config = dict(
    n_layer=12,
    d_model=384,
    n_experts=16,
    experts_per_token=2,
    d_expert=288,
    d_shared_expert=0,
    activation='swiglu',
    moe_layers=[0, 2, 4, 6, 8, 10],
    router_score='sigmoid',
    normalize_top_k=True,
    routed_scale=1.41,
    balance_loss=0.0112,
    balance_bias=False,
    n_groups=4,
    groups_per_token=3,
    init_std_router=0.0113,
    lr_router=0.000837,
    vocab_size=4444,
    norm='rmsnorm',
    norm_eps=1e-06,
    tie_embeddings=False,
    optimizer='soap_variant',
    lr=0.00328,
    beta1=0.95,
    beta2=0.99,
    batch_tokens=65536,
    seq_len=2048,
    train_tokens=290700000,
    steps=4436,
    dataset='wikipedia_en',
)
Below are experts of layer 8 (counted from 0) of a mixture-of-experts language model. Rows are named router (the router's row for the expert) and show model dimensions 0-95. Each number is 200 + 40 x the weight over its row's rms, rounded and kept within 0 to 999.
After each expert's rows: "mostly gets" lists some tokens that are sent to it at least half of the time. This comes from a sample of Wikipedia text that the model never trained on.

# expert 2
router,210,226,242,218,175,208,247,179,155,174,250,209,144,199,166,201,159,251,209,209,236,241,257,232,186,191,180,230,223,152,180,208,302,256,188,181,273,199,216,256,156,192,199,242,190,153,231,182,167,186,141,199,185,137,193,236,177,177,174,169,126,234,226,235,173,174,137,201,168,178,318,141,197,182,252,178,208,190,205,210,281,170,172,275,203,125,197,212,182,151,240,215,268,227,107,198
mostly gets: "his ", "In ", "their ", "two ", "second ", "three "

# expert 8
router,225,209,174,195,184,182,194,180,172,174,157,130,218,154,157,243,239,272,218,248,229,241,202,226,164,131,247,272,227,216,199,199,224,231,186,255,284,252,166,228,167,252,214,207,189,199,148,260,161,168,202,219,196,192,200,223,231,177,237,192,135,255,245,211,191,247,162,221,131,154,226,169,104,203,241,246,149,179,241,230,216,188,215,246,174,223,251,222,189,162,194,207,259,266,220,185
mostly gets: "Andre", "Jon", "Kh", "Pet", "č", "Rich"

# expert 12
router,220,149,215,182,191,209,236,258,207,154,233,104,263,173,183,219,207,231,232,269,279,189,297,182,250,168,257,199,213,228,169,176,243,219,237,249,243,308,245,233,180,233,198,202,252,170,190,247,129,235,181,178,151,185,141,281,104,189,212,190,208,214,204,238,236,256,157,253,207,130,185,194,117,213,208,197,158,149,247,233,253,210,220,254,214,249,171,206,169,158,121,198,222,279,223,246
mostly gets: "was ", "He ", "been ", "would ", "were ", "also "

# expert 1
router,267,221,186,190,158,174,260,228,135,210,258,160,146,128,210,208,222,215,229,251,229,253,246,225,178,149,229,276,209,216,235,132,263,230,225,231,221,231,227,212,227,216,237,152,160,229,215,256,187,175,199,155,122,200,121,240,252,174,267,149,157,222,151,215,265,167,136,238,179,257,237,123,189,201,191,205,197,164,207,243,272,148,216,271,165,254,195,304,175,166,167,231,243,238,150,179
mostly gets: "these ", "area ", "sion ", "game ", "service ", "political "

# expert 13
router,184,176,177,187,119,196,218,215,215,165,177,210,211,177,183,182,183,195,263,169,254,150,221,166,143,129,180,233,234,199,155,194,222,245,263,178,200,243,178,261,175,234,145,227,207,224,194,241,226,197,205,161,190,217,188,229,239,124,199,195,128,235,196,212,245,241,212,229,181,180,279,172,174,306,227,263,160,159,203,154,216,221,180,175,168,122,112,152,121,221,168,209,257,249,182,210
mostly gets: "T", "A", "U", "I", "R", "B"

# expert 14
router,266,231,182,181,163,228,232,188,121,125,203,179,92,196,139,217,164,199,266,213,259,169,262,220,226,197,272,230,199,233,112,133,168,217,198,176,256,204,236,268,228,198,175,221,177,208,154,217,251,210,237,198,269,183,145,190,132,191,145,206,210,232,177,209,274,203,218,177,152,194,176,251,127,180,256,232,131,182,270,269,230,187,241,239,188,217,186,203,206,242,194,237,226,257,230,276
mostly gets: "Se", "He", "played ", "Be", "Le", "made "

# expert 5
router,176,305,246,121,166,303,183,170,257,186,153,186,131,202,215,223,208,277,220,187,232,266,207,175,208,168,147,190,263,163,235,204,235,250,235,265,210,226,215,218,188,204,156,213,263,231,223,256,232,140,137,199,156,180,210,227,118,141,276,161,160,288,148,205,192,140,103,220,182,172,220,149,186,213,229,246,184,172,217,252,194,277,236,217,158,193,194,221,196,119,171,281,242,198,206,204
mostly gets: "• ", "{", "Historic ", "See ", "- ", "United "

# expert 6
router,198,196,215,204,142,228,198,255,204,164,173,238,179,173,142,275,154,167,267,201,219,207,231,205,226,164,177,195,252,244,164,204,255,190,254,264,270,217,235,226,211,199,230,199,178,95,209,179,204,168,283,158,272,226,172,194,148,153,198,189,206,188,223,205,216,164,208,212,159,179,211,206,176,234,196,211,189,157,309,273,168,166,287,233,175,172,281,173,151,60,218,176,216,224,225,206
mostly gets: "== ", "until ", ",", "October ", "January ", "April "

# expert 9
router,209,196,230,186,173,200,171,176,140,223,195,88,248,185,201,261,219,223,223,219,234,157,186,183,199,138,256,215,216,233,171,150,224,187,237,216,186,218,231,163,265,207,243,246,143,216,182,247,159,122,177,172,154,202,200,250,172,207,260,188,197,226,174,233,233,193,206,161,205,217,205,171,216,193,226,181,132,205,182,247,220,171,288,204,216,131,219,182,188,143,169,198,216,247,192,266
mostly gets: "Offic", "Votes ", "Sec", "offic", "Comm", "Produc"

# expert 4
router,183,242,147,179,130,249,198,185,175,196,159,220,179,155,187,206,187,259,252,196,199,237,260,205,192,181,194,250,182,192,87,176,245,251,230,223,222,284,181,232,209,203,164,149,251,186,222,253,196,163,204,149,180,153,120,232,194,149,284,165,166,158,245,242,291,195,163,215,158,154,184,152,168,261,176,239,147,190,252,220,216,206,237,259,213,154,188,116,204,226,139,258,249,244,247,209
mostly gets: "against ", "when ", "but ", "because ", "\". ", "where "

# expert 11
router,162,234,175,199,182,239,246,117,262,182,212,185,218,154,150,290,136,238,241,185,292,171,256,248,144,188,188,184,230,260,170,124,270,228,199,279,181,232,188,169,154,146,171,216,241,127,240,214,187,175,176,156,197,199,162,229,221,143,253,192,86,227,201,232,191,202,195,182,205,170,258,124,180,225,247,256,238,119,199,221,227,260,200,251,244,220,168,172,213,171,111,179,191,233,218,220
mostly gets: "\\", "Mc", "Wil", "Ber", "Gar", "Jon"

# expert 0
router,191,184,230,212,177,163,294,260,185,190,179,162,204,185,148,218,193,187,260,140,247,171,213,235,202,244,181,231,209,202,147,165,229,232,228,200,187,203,181,200,215,223,153,210,185,138,239,233,175,163,269,208,160,147,175,243,157,175,264,197,166,204,184,239,239,207,196,252,172,222,232,244,199,198,249,205,189,174,306,175,247,167,263,188,254,210,194,178,215,157,194,190,159,253,160,187
mostly gets: "w", "episod", "irl", "cr", "bo", "phot"

# expert 7
router,167,192,264,203,181,190,205,198,172,184,254,196,196,173,245,225,274,246,205,221,250,199,200,225,205,116,125,239,282,190,127,199,234,261,214,225,203,244,248,278,250,187,168,197,183,236,283,173,211,187,187,143,194,169,200,183,218,174,188,170,162,229,207,266,197,218,228,208,163,152,219,153,225,272,207,269,202,182,148,227,294,188,271,184,166,223,219,191,224,182,168,182,243,225,165,155
mostly gets: "ati", "ator", "iti", "aur", "alist", "tiv"

# expert 15
router,191,202,242,178,181,214,188,195,194,167,115,169,217,127,168,194,196,284,277,249,275,296,231,266,187,104,187,189,191,123,189,224,229,246,216,253,228,233,260,213,215,198,188,181,122,188,215,191,167,132,203,131,224,226,146,226,234,165,206,145,176,250,123,241,225,222,117,226,230,168,247,185,204,191,194,239,171,209,201,259,261,188,133,262,161,171,143,256,192,184,198,200,198,283,123,166
mostly gets: "He ", "University ", "Party ", "World ", "National ", "i "

# expert 10
router,241,187,178,188,153,236,207,239,168,188,248,138,179,203,205,222,194,247,221,258,273,241,184,222,280,199,185,193,192,246,134,188,191,233,227,206,148,210,161,245,164,214,180,242,197,147,211,230,196,219,263,200,118,165,197,224,191,229,221,108,226,176,120,165,233,247,117,202,265,193,182,151,196,294,195,222,146,219,268,212,243,184,236,210,232,190,179,257,199,258,132,223,177,241,192,175
mostly gets: "201", "202", "199", "200", "197", "15"

# expert 3
router,242,228,256,218,191,198,220,169,189,215,167,119,178,156,190,216,246,235,229,240,220,264,165,224,259,135,211,195,193,169,154,140,203,230,216,199,251,227,219,218,185,174,212,175,179,204,160,256,161,151,267,96,146,196,189,210,174,165,277,92,224,207,103,217,255,211,234,219,193,220,211,135,130,276,161,233,150,177,193,236,228,194,202,214,107,243,180,140,186,171,149,222,232,253,222,201
mostly gets: "s", "ia", "ts", "ation", "S", "age"